{
  "activation": "squared_relu",
  "moe_layers": [2, 3, 4, 5, 6, 7],
  "normalize_top_k": true,
  "dataset": "wikipedia_en"
}
Below are experts of layer 3 (counted from 0) of a mixture-of-experts language model. Rows are named up (a neuron's input weights, with its number) and show model dimensions 0-191. Each number is 500 + 25 x the weight over its row's rms, rounded and kept within 0 to 999. Numbers have three digits each.
Before each expert's rows: a language model's description of what the expert responds to; "mostly gets" lists some tokens that are sent to it at least half of the time. This comes from a sample of Wikipedia text that the model never trained on.

# expert 33
Description: Mid-word pieces and common nouns, often after "the" or "a", such as number, position, level, and pieces like -ett-, -ast-, -ion.
mostly gets: " number", " position", " hand", " field", " level", " ground"
up0:503515551493499507493516446471504482537523529505459463469470498511509507496479502464503502562449457500500515541514466534512525465534480507486530517498514514526464494483490505528467556527481513496496493503496523506454485543543490533497535545503448478514505516511463533497523447494512440471522499485509453492498475498538461485514509525531548492527504522522497489504514522488503528523459525496466460500475478500466448478518482486517498505537500516514538519496483477492501435505527516490500521512498468501548542503506482515528494497483475495531521510489498468486531492498493461472
up1:544476476447494530459492504509532521501493522508424525500478473511519488473481489532521542526490483460493501467538513489516486524516477550499484474465497510543509523529493491507495493483512506502487512521508528480464468460510548518485504486533460493533513496481518453499500495516482534456532507472492466478507544523575515453509496489518489469503479500489501453492498470489489465536541495504506488554503503487526536510519551499500491486525506560482484486471510483474478481575513511527499525501477512480480489488493484472493479462503515491491518512523498480542498481492528445479
up2:491448514501514526511477484534471521480508465489494509506533487509518556553467501551521475506495528486453454524509457521502539468514509510533470525507507506517521489478533493511518488493437448492516496476478455490495493509483526518488481485510524521490486529482484492488443502491503484543527504544486451518501507487475530513498473507513485502502544547463522470543517521506462548500500466502469474494482493483475532475477500486483494481464500500476543527490492574448473512497530520536474513500498475501508507516524488471527479542491472466501547462481474500495504528513518522483
up3:496494522493467530498455483473541496529456460467465477471436507525503531520479481524505516508503471492502499536493484485474473516461487529515501521524522519543542503466524490507479479543472538513498537525479448499492505488466482529504456491499517503491479495488457512508488492499513487532495464501482516473532507505498588478497540528505463486538499532508495481454518489522485504486486560472501488512480502489487533525502514502507471502561446545480514496528509498482460492506506481533452496525515512515499513486495485502475504485454543515432479496477524493506510514507455509521
up4:532520520511510514448522497482486509484469491511460536459546488511463556497494504502489510488526508497518520470477521498491535513461529537508495524481491556536524475531519465496470475461513476459479525493498478496502495473528518546495463492420509479511507485507517496547496506528489522488556523538547510517495491479511460540503521501486510499470516526472488479491477527485509468509514544485536477505493507502475516500529517557495478497494457471530490512497473545455478496489512469529506530458501483529493453550496548508483488516503527529496528520501485521513493499490548464500
up5:462502528519497485497478464510494528496498487546482527475482515517480484511526519488457502490513453486487487493494512568526518470523536493511464496521487507517522498447540476481489515495514473470509520509460546448528539494484460485514502493504538544504492492478462518513525488478465489474511500493497497519465506534497539496517545520519520475518524511485497476523552527475496490521511487500526502491545497534512525532512544537482474525520516493485526474498490507508504459491479450481520543471524506544487511525531524457505453528447531510519492498486529499517593473512518501508
up6:542498507491523505503490514457510500525539494488502503501467518539486496519551523459523527549486493487553519536465472491485546493483462495508494503478530524521481511515511507533516506477488492490487501526550483484538541501465517549536502532469511483509493500501499493522478521518490483511541551525478462541511479474482448478521474524470496472489490536532462523472506522472505543451484555502480454547493500469510562480510496471511516495494505467511566507484501464478513520491486512531475522524477519513502509513499489483506495445535509488499504490504456443515498482500521478474
up7:474513515477487482502493480546505507461484509495477515505507476518492461527479440527510574527512454491504503480540486490527496494540467463505486442509484501530535489493482517517533499508453500516530491476495541499467480548491532526525531474461465498548530473523502471503510488511477511492566491490557486486489509531510500448460471524524474511539552531531478493512542426515512511528505525502514501526514520504471492504510453517504512490513484533490502489501535514521518497470507507491476500527542469501516459514508546497486507462469515502525536500506494485480509477508512493515
up8:527531520507449492514501495503502498513531437506503510477498480520477505496518486487523475542492497486472530525482503526494479489526544486467445494487481484511500461456515491549477548512479482499501510492491479515546541469501458504526509500512519479487448434523482493479512510497535461540489439480500523464495489530476517494461477499514494494485511484465489473488479510550515441445546479468515486511527501489516492491491485540509508454527488509457484515523449503482466472489516493528467482494465475551468494516512526528530531519493493462498480522469481494506512532503498503463
up9:496458524478473539523556488549495536506481491476467495505575552502508491491494482466515538492431492499543527461492491484533481508515552504477484520497491536477481515459495479514541514511509527496513522466506469477500490492471489477451507531436526500501459524475480520503519517507531517505455524517522519456484519469487476529477542520506490512502524512496502460481487493521465516531479486491490453534498517495523553494477518470466552518472535498467510517530520495487491441497520510473479488475501498506519496496523505502498463530531455485507497495514512491484480482476467504502
up10:547532435512482488446460494466514508475488518513478558476511502519493519515516476484502506477519474526490462501477581462519513508473472566526503437487504541532482473523481496482473526476515525499520506500544493541507456503481493554467481506490517495540508505516518498502511471468480499481502530504493468509497506527522502498500460503494532476489515535554467478461487511484523470531456514509497479497528489495504471496547529468532477474514479498478470516487475455496498477499485513516506500499473508539459502459507521523510468481484485504484497501503486483462492455511476457522
up11:520520460524443512501482488536516509495465501491476484446523504475514472484511488448464512485491494497490507518468510487513521475496490519495487506519490489526467533463503542508515525548496546525493511480491489527489502509476475565489477551480490469488517474421475518517546495496524471444503509495530537467452517495494498486470493477494505541484545483509476504470476486502454472494507499544544493494505514465495494478558495517500484515521518558523518504517525484469519501532496499508543515452479483507504523514544519524543501436474501496453501507491530493485482512493483493510
up12:525492486472492520513503482501493495467501486504523498481473535497490498473464500504501501542530500484503455530500517532508494513486549517550488533532541548513480547486517490484504513499454574490502495511532522473547475510490491500501525504519540511585504509480510483489504522505492463483503496460487484483508514477488499455475479501523504507461466478521522542487490573477529511469510517476474501532542452500515509496508470541556482501513513548497500476496503497506489433459449477515494490509476487494521484496526535498500501497459482467463472503531498476524526464510509502540
up13:487480496478501468454513507501517524482557496524525512493482510512455498499505454486534476551494527510522480559518505489483536532465518453525487533473501511501490484457509525480531527509508476528477515489521501487524474511492528515476534507455513488542539428507510471514454494521526501471525532470497507501527560552478494512543526491496512502560526518498505485492543493472519454496509473512515500517503546532508515504512491507540488493511507482502537509480503521522523509491524501515496480552460538535482528487501528512480521495508543491513541508537544510506537516515550494489
up14:525469484475486481524507539470500479481526506500496535474509525517508462461468508464530490487546525506512496547493483474538516525482543505506488521489499526466500479502479510505525517544475522518520553493500493485500503495512492493421492520510529523488481420485463465518477448494483508490511496493525525511465497480536535447498480491492517544530503531511504538475460459509501469475472490508495492498551511532468536484518472485525492503550471507504492507497473502472481508482506487485510550513505539484536499500527540474564471514490473463504471550516482513480513483501482534503
up15:489529504513520477495467490485465516504545497517528477517474477472447478484543535517497498505470499483506489519505507538506493500531519489460463479505483477503544494490542523558495499530477477463481529508508490492489496514488475531456538513525483463476470532494501454510519516482452475495521504514517439501505515532503526492477519518531470479486505534497479502535502466499500495538470494536506484487464528514430533475473510495505488492551507489485539469511572509552475511466504503476490572550516486494491493525513496502499444501520478522477500512483506490547511483510522467488
up16:510521463503514520486516534535484482450493498510498478471497508520465458450486492497542540505517506440491525485473531516459476514487516467513531503486504505471476506493488510516458510504492531507461499495558459531472476513512527486458472510501529468535520485502489488486522484508493503493582480494506519477503474504516507476405528494482517529509416503478465505515519514491494506492560483518533517494518506496525479467522516525476500530489532557530512475526496528532495522502510520513530491518499499494511485496521499525498510514472517492503511506534455563507504492487536513512
up17:500520523460502555509502486478452506479468458530487538478491531469531530539485506493456470501512486481511491481478532461534492518525525497485504495528516499565526498503490441490481480510512505496501535511502461465501477499487500525482470511474484533495507489516519539498542480500494507545525471462536491504486487490566510502491479474482483510481507534527491486546499513507512550519552538541498461519467508525487544510461467512514485539516490485504515519533508511505471501500479497544519457523511512533469455490486524475506555522478538493523471474508508528499519487541469510540
up18:514485471478489491457541487480465484444514503527465508496480483535536439496536474460442480485495475502501517495509483505505528481487499495496460440526487478534528485508467485514497524474507520493506534503495497539495460524525467490490476511515476442512470483472461537515472476511452498536499534491490480441533547474512484488451532504523514515523498489468477447472502488481489507519510478547512525489525502516470530488498477486479510509511492487518488500523533498523482488477458479488515514488488471501551519485487565442497489524494507448521473487512505488511530506495537488481
up19:490516497513515502540501481501477515486479501518525482481500488482502496484539521515497520543516520450477476486513511469467472481486486461495490494537538505502486516484542477527517500508505516469479556474523505489499481516524464450439500533511509510542489485473478529514501530501552493470506500496466522491499543509522498469528578538511534485510491510522454521523460515476493482522461490522499494556550471505539520481520499497481473487509531520466512474476487528503449537473472494494506554494555490494506471550499466465514499533505514492538454499520466521474531480515483510522
up20:534553496494480483516503486443483471524503509536503522463506434546497538455532511506496481497503470490452540495488507482488513494526464471535495514476529502510518491493554510551498525526501547485541482489522546506511509495489471478492470532486492513498452501458492505484484528513485484475469514440484506475498519514508509497442472520535507487509534521440512456521482531460465531505492520495469522520556502476497509544500478510481511503518497530465513449495498455490508497505507536462510462496519478539505461499532514500476501492501456509486501512493520460475478482497495516487
up21:506501521534463496517532504458539496485470468555530495531514520492467501499503490500497507502498465471472525512490493510517468490511488490486477519497521505527538512471511484531459489483461495505416499505510510506518523530505462459466494503509443516487528536464529485473508532502507426513502524470512522490508554479560490496514488511485495511500546477511500453461452494481455511491465469520493514498492498506556505511518476530481475526503546517492480480522476500482499497479484479522499536513474468492517516495543478488483467467519519454510495498496509548461542469524463526493
up22:505484514478528493548546505490537513531463513489540519509483530513488482502494482517490467545481513460487523485521507470508500487489543518530513487474524530486465540495497493477506489521512481486483539456459502432490499505521449450476492518466496478530473460472511504503515504506494490480483565493500505493513558515513477494522505523522492506480532491478493512539472514498485495493466480517477469506451472490532476475496475526563500477533517504513484505490514508491489496513473475492533474449543451511478530489466499500494482513460495515451442476514549496486500482444492515549
up23:516470494491492514542495497526493505541499497538492505513509530451546477512443501503470477507508445530501518513551500479484481524462448495468482504502532496485532521456548497504448535525512505562493502544499521504489501531550490517512447528450476496502499524462525509517468535478563485474497471483500498507509477521496518512522543481494497563492494493514476508492528491527502503501468459495473501480499478527493492497514484511493504555501505492511489504511462508479441471504503493532446495478528494515470539508534533536555485498468482488501493485498502495526542509481521504481
up24:486511510484483515481538461515493497490543492458513533541525501516512468558499535496507473495521489492487512512514522500496497509493492501491534519522501493505568479451497513510433542539474521554513503537500461491487483544519455523495501506506510495563455483523455485500506470526512483477525490507477479468476492497502503515448468496549485508497465481505493482465487543495488504516485493458528475499485495550486521455484468474470511485524522511484497532522517477506490473462532493511425521467500514522489543498515464491527486510498473516462502485459516479524523522503496446503
up25:525491496505505505531501474533527506511532486521502548491548518475474489547513495516530501512480490503463537558532499472489504514528483485494447515476524523501485527466495533536496513551495508527470498515475524495481529534543491520516475513524498520504479505492491515513492492503514488480469467489528529500523472500500505533536473503534540520499438469508425539479495530486495511504511471457536517468503503549530484457468475516486567492489519466528492500498454442469487465468510496506484476447497504516529492491540484504510516527448545487501486478492492501481505472499495503463
up26:511501486486483527488493457519500478464509483518530501453502529502502525491485483504491484470496467480467529547506488490534482533488460517540514484492445494488503483476524508548492548485517565504481478495455511505533486502496452472495524535535520520548463490485531530483488498511477484484504495510512440501523503518520527500539546511487506480501508517504504438479515560482506490483471477507505521524553510503500537462508516487524496497489468495567529514472518461494468486462492509539498536484481461517489520464503501483522479514498448496531478505505558467509515469487509465470
up27:490466563504525504482517497539550549503546459485516490516527517487461498486496475475522506501483475506523501465533476501540551521511496483572488507522476518510501464477481487523533519471523517499495532488469529516522487471543499495499503499495522500495472493468530477527510488516501465468466516458535442511477536529479493511512554509532521528484488545471469523502477507494529508504513488495531494485517506495550467506497524532479557500491493480487538469550509492482520498473518537517491482513490499512533479503503511473492508507546526457525463512526507475523469479487531473441
up28:517482469440513464472521482508483500421504484474512512539537508474499482489507495498470496492464489459505462531513527487463550539478486553556484484495507479498511481514500490522535509513522515469467497548529499442540517507504541510489520552517540480519511498506467450492537494511505501472488507502493462489492511498504510523487547531503527513509488483519498516507485507515499473525476573511558477534507519523504514498537501498469516496489489522522495519465487461521518457469492505487495507451469549513496508485498529476522503523506512492511477545520519493522511503431509490506
up29:505475501531516493484515453501470524500488468511515492481485494554486519466529496463520536491444497474486481518534489521520487496528513520491523485505471550487531459481526507556508495553493469546518463504506507519530500522530482545509517489452533443491514496491485474493509513493515470510495560545524474470491480530506447486507539490482513475515542510532511502479507567504502497520510521502482535519517535525503494479523491530500535527505467480513535547493502442524488510530484537496483493514483490511500509506504501481494474486487490521487480500505495401488478488539483492478
up30:537464494508520534500508523443474472516519533507475523485490527547499516509472501538510493484498486465495514509489506476516478508484480549558491498524460548494515448527473521514471522487502528492467503515481498518520510492498491487489528545492529512538520474483490538500472492485523480502515533503487527546503495564552541475516493520495506506458470531524510465491496506500454513486474513519511498519546507499516530474517482483492504523544484467498501520461510459471497518490523495499495528548443496522478526524495481467549478521507460525484489488469472431478477465491512462536
up31:511462515503529517522511496433536544502492488499532536530508473500491473504460502502519501488482487506495581484494488494488497550494513486481520478511484518523504489518495494488512506558513482510502483485531509488527542474550491524496504480525449467550536486498520483530504540529540418534469531526503481480503531472541483492501523476519478509506463555475481515466474489510499536497523508512510478504479496504533458502453458484532493481481505480527537527467501482476537520462476499526498484491509481516523509475479496463511525461482518504471489479470502519501490502438483479479
up32:478504482501547493483531500527435499498487490547482510443525507482473506513466473499475489483495476507457478498495514486554519498461507485518482500541486515515510443469550506546475493509544486532497475506510470503460477527495534518522492460552510506477484524515471470464495464493458485462518486544505507480479502501508495507505517523527514512497528501501510454521497529563497522504565512492530459542463493502459468479506522495483523475513498499501447529506527482497491501513472453512514488506493524528477561510502533467520513541510476543508501522486517534498513471483492483490
up33:547518564493531486511483497516535510480542529520549518535558505500481495515502489497497504471494506498504480494481518525487494522491537482490522496537466473464471478497505472499505572555496476549503478520535486510490482507503521493512499537519541487539523512475466504555507437513517522461490447462489484488508527506503488501445489467497494512548502490486497489477515515540488527526529519458492516488488479509516527504472494505521538499520525533479489524490511483481512499492483530520503479491452474556529569516523475525516532524495521471487481516457489487505477469486533496484
up34:476504476486459488486476490498488532470513524460493501511505562496480514515525442491488462525526486509524511489509528485463489510543517505493511479562531511506510470467471470495513538500502482479471553492496507518499518513509491492510515508464526472489537493522477560496474464506499476462537523496533494536500493597461534454507533494511498495474504494464495470508478475531484538490470511491545504532493511473513521481496548495552513433504510502518511496485508500497474479554495497488510508502494499535501484513486514523533463499492529511496511506478496497524509482499535452431
up35:483490500477469528497500508484479543475528446500507491490463475515475493473505472483458491514500480475536509501517452503497490503488471453480438498465478510521519500472463514484491505505448460482441545543495493485521501480495457507514507524503492489504462457511519499532476478527513471502554582489530502458519527488513457467486513525543504513505515486439522498492504468515529496468559504515487466517487517506487509476492480499480496502501471546532575524499523551508485486492496486534479511515491489506511539516514506515500505475515512483508495489466506461495531535517522514475
up36:507513521497496538495481492534516493501502496504522539476462521523500515541485467496487504530439478474517468519489477506502488519540504540475507507480496481520487481468491481483487521512481485504516519474483433528521522518512489546482531504497470437511502522498515485505513482508510466522539454474479528467506449483489480456474510511535506485524517567480526503493486520546478527488499477496502476520454530509479502444506508503503526522523521530553500511517445524493538485495582517521464522481525455504501539476495471508492465466466536523494528490482489476498512500505500539518
up37:487458527496489485502503536520519535498506503498503540498484567501491521494499440503481451490477482440494516517541542487497473528483476561510490508503531495534493463497458493491534498509511498472475505501439500522506508505484483510502506530476523509499514491513496484490472480492470517500502455462503485470467515483504501502529487527504492498485523500502497474537477491533507537522459553503530387511492502516533530495494543470509491506480491485524454543470518466496536472514534492501523504486467518497468474505504477454518492508479449485480485481461524493479544480516489476490
up38:515506513506481516501448458498492504531530480497488502499530485478519457521538498525504506505494503529454467517489501480551531458468501516477459529515485538489525519532535450531491487466522467525449499522459501517536493514524475498510523535492510534492532532483531512510466468518499509525478491478519521462539463471517489547490533552518509547516501523523508490534476510492501483526529467483508481499505521535513454489536508466482498541502491518462512499467492486515477476488440508503461506469504528503542488469516471488510442536473483476479528482521506478536488470528541499506
up39:453477534537503506474522556485535518538495487544526511487524534477475478482483502501510502471507515462554501486527538456518504484495524497541504488505507482523508508493488548479469497497504483460506514460447495508523511482529477484521559508485537539492490471522519466510478501484501486501534514510476531510489544545489475462516537516522512522477498494475499465561469487513507467506485465500552507493516482518541476495496515469507525502501513488503522456461492520522484475502486423493492482497506480505499473492482454521542494503467487507439478447503515498456481512469518489495
up40:482434504483492540469496501524479545500521461511504518496527469544482521469497503503483507492481504507521520494540550508487523552503520482495481476480477497505499499533515484532476504489499470499504516520546500477543525479510470514498507517470533483500469500525516445472514534523476488540549510486512562524541506486513451498448510528492491509496553504526506530533494496497492557510516504483509506483480527478491506517490516483522511552467489494493535489574490481491482465467542530514439473489488512497524508494458543488495506469477515466499488488512477446500491521488524471458
up41:449500493510472516534472497489456476494574498470477491477499519505454486495503477495495455544541480513500504505504513512472507509523531508516538491515481509525523474452505486514487482464482518494504534472487517515473559523463473522495487492533510491518502457511470546520478480484528525535490524536523508483488470537499511480517506468508523480509496477472528498513453532522508516488487542490543497506510521506495518482471517515521530443494522486541491514471464465495462510519494508494503585485479518506509465504509504486490499478462506513471490478511494490566515508521566482442
up42:527480480507486536506491499510530508530510452477486478470445514530575493459513460545533533547499462520510496545479515523463467476514485529518549468498480531518539511530484465555516492458486526477443476484515453503477496530499492508495468480505493516488494506531521465503512487487539453535529540512457486512494487510528482488482508526483510498450527518526503462508480507464497529488499505527495467519503481509499485476528472502512498504545495500510487513502488523492489492508527497546477566503488490514513458497521547524530491514521481486470522489476468502498514541528496527489
up43:452494499487525489482498508496516480486526510499468501471526522535499542487489446539514537483500475506525480476488542476506486484501581529506499501512495489524492454505505475537509488499489486462499562570479477513484479520501503474469509490503526491472513506473475515485472446496468496495538509496489492499485492504519510467478544526509485485553563513515522517520509529515546505496522499513517473537502531503503574521495452475476469456481499477493500502531468528477494534500572478511508495518466500528503482493501530453505514521500473490493525504533535499537495472543491483507
up44:514544484494475495510536487453492470466526500467502512466512542517523519484528469455522540503464511516492493487510535523487491496533473521481461447495511503504526439475511536501519523523514486510520495470527453500518496563474470470499494550484475469477522516470500509499465540508535494468478494509495428481495482523494485465465484508513480539531497486490508498508499538515481502504516542495525478490497513491541498525496525503480499503464550469429526481516495520490497530530491529502535532488489512551472520523520487478494473463512491489463504447525495489523515489542482531484
up45:525489521449535478513528460495502577542519511496495515512496540517542516515480498486508512495468485504516481484511481505465509491489506540495460515489523477483485507488484467491480458485493497502490502494476466462476514502482483471513502520513507425518451487464435510499526481489503541510494507518470488459485533464472504505513518501535492504532533518487530504505459539520496534499549543456469490447542498500497524510515506522500485473506498496507529511515478464469502477533518487467502509506474517525500512500497474491497488509423533505429485570501500516491499490537499460495
up46:570483476471501519530489488478487507544524504540512463493484525519441495477543489506486491506461507494514466489519578503516533496536461535530491477478512469507484528482512499468509534513460517489529510510489476488464473516488463549515512497501548476516519517519492482472479467480482477492471502456443476500479561494476490463513520508492484531521463494474495494507468499449447506487521507516525513524498504526543511500508451512527493529550461508503496498532516480474504493500519515528482447523460551534485485502486484479490516504533508475493483503488526494484481498521485507529
up47:508436486473534500512508515480483514534501458516544471453448523511515459480442498478501485508459493487493524537498471526499513550488466520495474541527502520510500538510480505510540514516507508470486460511498464457522516510464463483523465481478486467522482469500486438487493492511547500504493491476532467456499495512523512468505470509512516518522498497537495452501452475516497474495519513529525523534520502475538527477481488503492477512529498474536533502508509546447508538470501510478525470503516459517502475516507481504534518518504479466482455505460472514479513469515520460484
up48:526545522508483516472478487537482498516486517518459478504488488513532561510540530525525541479490500516460496519500557507496526515468494517493459459546499555539547511523507479501517535517471494524489495495465520492519512545504404493510495478513522520526519505532488470545482478508503490518489497502569505487496528529536519500520504481488473477532518465483504503466523549503514520490525492540480547476495492506505523513472494554495502518512466523499497498491485488501463483490506489485489501496528508550498511525507537468510500518505507477534480539460462513511544472478493465477
up49:491501458520484517488522462445537505523524505539547496474494520508496497465478486497485566495507493503455497498523541499488491494468497511498465496476490516472518462478556489493460489521479540486494482479485486471492476510463521506529476503530499542499469504473458458496517499501495486497527517481525508478504521509557522498475502500473471491519548508489491460490484516491452482536537511496480484487541497494463538496466513499486477518539510552469482478522451483498500521517560520535475524492497492484552496502505485474529450464493524511440536489526502486456512532523524462515
up50:499538482525496503501500480485485505481464509515475482498480538547523515518493506529499508463496449529460497469514480504525480482473469496475513479555494494482509509480526445557561492505511530533490505489454483499481486510545484522533507533476520506567461513532490537485509477502506480481478521509492493482496471504486508474515540490514490485479544523528472454502529533471464516482495521474503511480507510495486565481553494489501545517484481537511551526480509433462467504509518526506499484492526512521515472530490501473493469516540514475484455520487536466506539478506485498469
up51:498480483511487518515537492470512500471494495520522463484465469508521526531509465499460459536545464471503486487516472545513513536504510509505542444486529494521514480512483492515559508493514527520493507520511499488520520530502504480473506493505486523549534476503471489493469488520554480485524530448471492501504493526508554507509471508506566538492522545471471475477501485479528508483487560481500506490508484483550532519515490509515512477550506524543483534508498506518513507525459555520506547508492525529551474538514485520457542482481467485464487528495523490483520470498501505511
up52:487537507472501473502489489518488515463452513533468529494467518525470545494469483504532549485538501494509488479494508473466500472489504520528501539481530482556478491519492470525532456532510511464488566513483524510501501446499496475480483525468496503509482504499455566508508458514459512500505514500519488479493548507508512525513540489487500468505551497470471506519470518476482479505488513511579536557454490487524519522492470489475443513470496495486531477491514484460501534503480509472510546498488490502521482509483543515514501512512491510509509450461473520471516527518492509477
up53:492487491528504456505529494476542483446493468546498547478490522509487499479467513477498497520522437502508497479487496534523520502464487504474509509522542505504523481462516477533542497485530500503472489510523530499506499515480505506510493488508468530527506506495487497495533520521485492504536487495470518468515530489532478445469462492468540496532495495516436511516508527506492467487483494469495513496474428480531466493508485498469520527479517512521517471476483495506508465506490503513488541509491514498576548581492482500506496541501504506505477527499448512472574472524458532486
up54:522501466499459531511532469483511522499479492494491512465523493479534479472490504504479484470518490506511555560523469508513527472530492509470545502508517512513481506512497574440493533519490486547474534458489511486548511502490464529511498494494481483519500483466492506508481520512557490497516526484513505470519543538486459512482466542501451552487449506463479532498522522466526522490532530486501532493536487492508474469485490552448488499506453500480531497476514525474505490551500489495521484495511495513478475488518474489487514458485517519484505504453502473436513500490493473506
up55:504473497496509459493487507501497497508498492515489492506486520476499491472519501508509524539504507468477508488506504488515550514467503507509477468509478484524477498505520492506518493494492548498497503518487468492514447507497471503518499523510521453538473475499439474507475512553528505474524500458485503514486556512535506480480461510575517509506512486496495549524479527484534507469455547452447495505504456475486459506468479560488471500498512516482507529539509484418506535570502514467451518490525480488514493476528502506510497555510484495511504462502492444528515478487531512478
up56:438527492503513469511476504486515525457530512503476515552521510521519531487464510476499518470487503484516508486505536488552495503461516530505478514488489473543513496479489493469520506510528480525454513543524510503513486480515516495531453559490517503523484484515526537510486493507501523533477499452517540508523545534474531497476548508497526470496512536513465463482560500508541476510532526495500485516514505500493523522477466543489501501496467512470516534446493487447516471507487518484465509526493510511525525519511532469469526510498500486507487502467501457519520462486510535411
up57:505451512506497498475497458486547524540506492491536487458492555483485511488499507523480532468500516496495470510503553488546539484523528473475513534533533500486480497516508484477472481515477474473500523545482540505510485495490504520521488544472494441455515490498484473497466505507489488502503497454502492513500536518511500502475493495542511525489485505462484509505526432522425477507482476489529499521468520490485538529475517519499481515541478477508511511520519529467512458529555498520444527545495489580479484521501507506509484524467477466502533497484512485503477519490461483514
up58:505446501530482489487505487491485509516505538499523481522488478522495478543536468484517508511496477504455511498504545470488518514439497505514532484483507506559475438527527429493510459464507497522521496485530477473512529495502463480492480509470499479513502493489475477520463528531504503510538547541467518476507494519541480539482486568520489518520510529516510498521477503541475479512467533508493519485473424487526480461471507493513472479477548507505506535527475515513507496494507528526465525542480497514504504483528529516467499537479548493487475515467501533500495527477532490516
up59:479481504497478464506458532493472456520483474460458479495495535496490500484493535498545515476537515441523493504511505482489505480465477520458510552521532514548496485512498465548469512484487486471503554469471507525479510476515497550485480503539501524456475495510473525484541430475531471551517479487498506493527507485483515492493487476536494458490507481491496502520500502501524498508544533495460466493498495473521475506438500490485466502494465528474504513500503467512535462536552536519480524459518512505475492510500506485512491500489527505556507447482497497480489537489510459472
up60:605528484517494518486461494484509543484497449536512501498470478550423514486535500506494514514548447481506513532531511515509481457513472495498508514492481503524507505505517493533503487501476466475464497497504524502532472506476497552510477528512487485488492496483525497539503516532522529507529512513499508498522488495541471482456480487506504480490521502478466494520485503528493499515516512483472493508485490510513508496521450515539502443471535513490471520471458496479452474470503489553499478492492495544498502528484509523496553513480453448517514476456471503478501492502525486443
up61:541540522485495527521497477506542456501507509516513480528480514541518513531513485477535501542508488512485501495521508495474504544502483478504527513543534509494526505490476484485493512490470549451482485489494504474486533495511438493487497553480461487482503504494482517527514519500533485482502532477506465506479485518547473517509491507529519543463516485519448527453518475480477523489469524529473524476498459500545487517510465540557479495539487518498490514477499468507505481518487516460454513502529481543484512489511537476527472578529531470521540497508479552513506505475504542484
up62:500512508482489491480491517508469534508502499451487513505529536496488537519480528495527513503498516440520478486540512478546500516516551491475499536498499481509475459467492526439473500509496467462503548498521490529498463504509513520449514503509544484511496476515490497507459483507497507486536478484508473542512473526489475469498466512521477486476512526502519482501523451552473513533499493479485472563525520560514497497467494454516562457496504530532477491509488435509470475476509483535473512494488483517505496537523478480536486465482494490488494490491568511522522510498530458506
up63:526464521542485536494511468525520515540481488528530516518508551493514497550540519516508502470469511486493502461531534493503488517502464505500486481517494493468512498509525487516464516482439500492515530526495457467521506473520526511525487541468514477496489468508452469522516467515493497483527530468527524475488530511522508504483484530513490503566506511524501484509500524504495515482533502487501519470449548491548515529499538518519523489515499484453478519498428505484511467473501544502492538506442501525461452497494510517509483515508520489466468544455504460456468513506498471469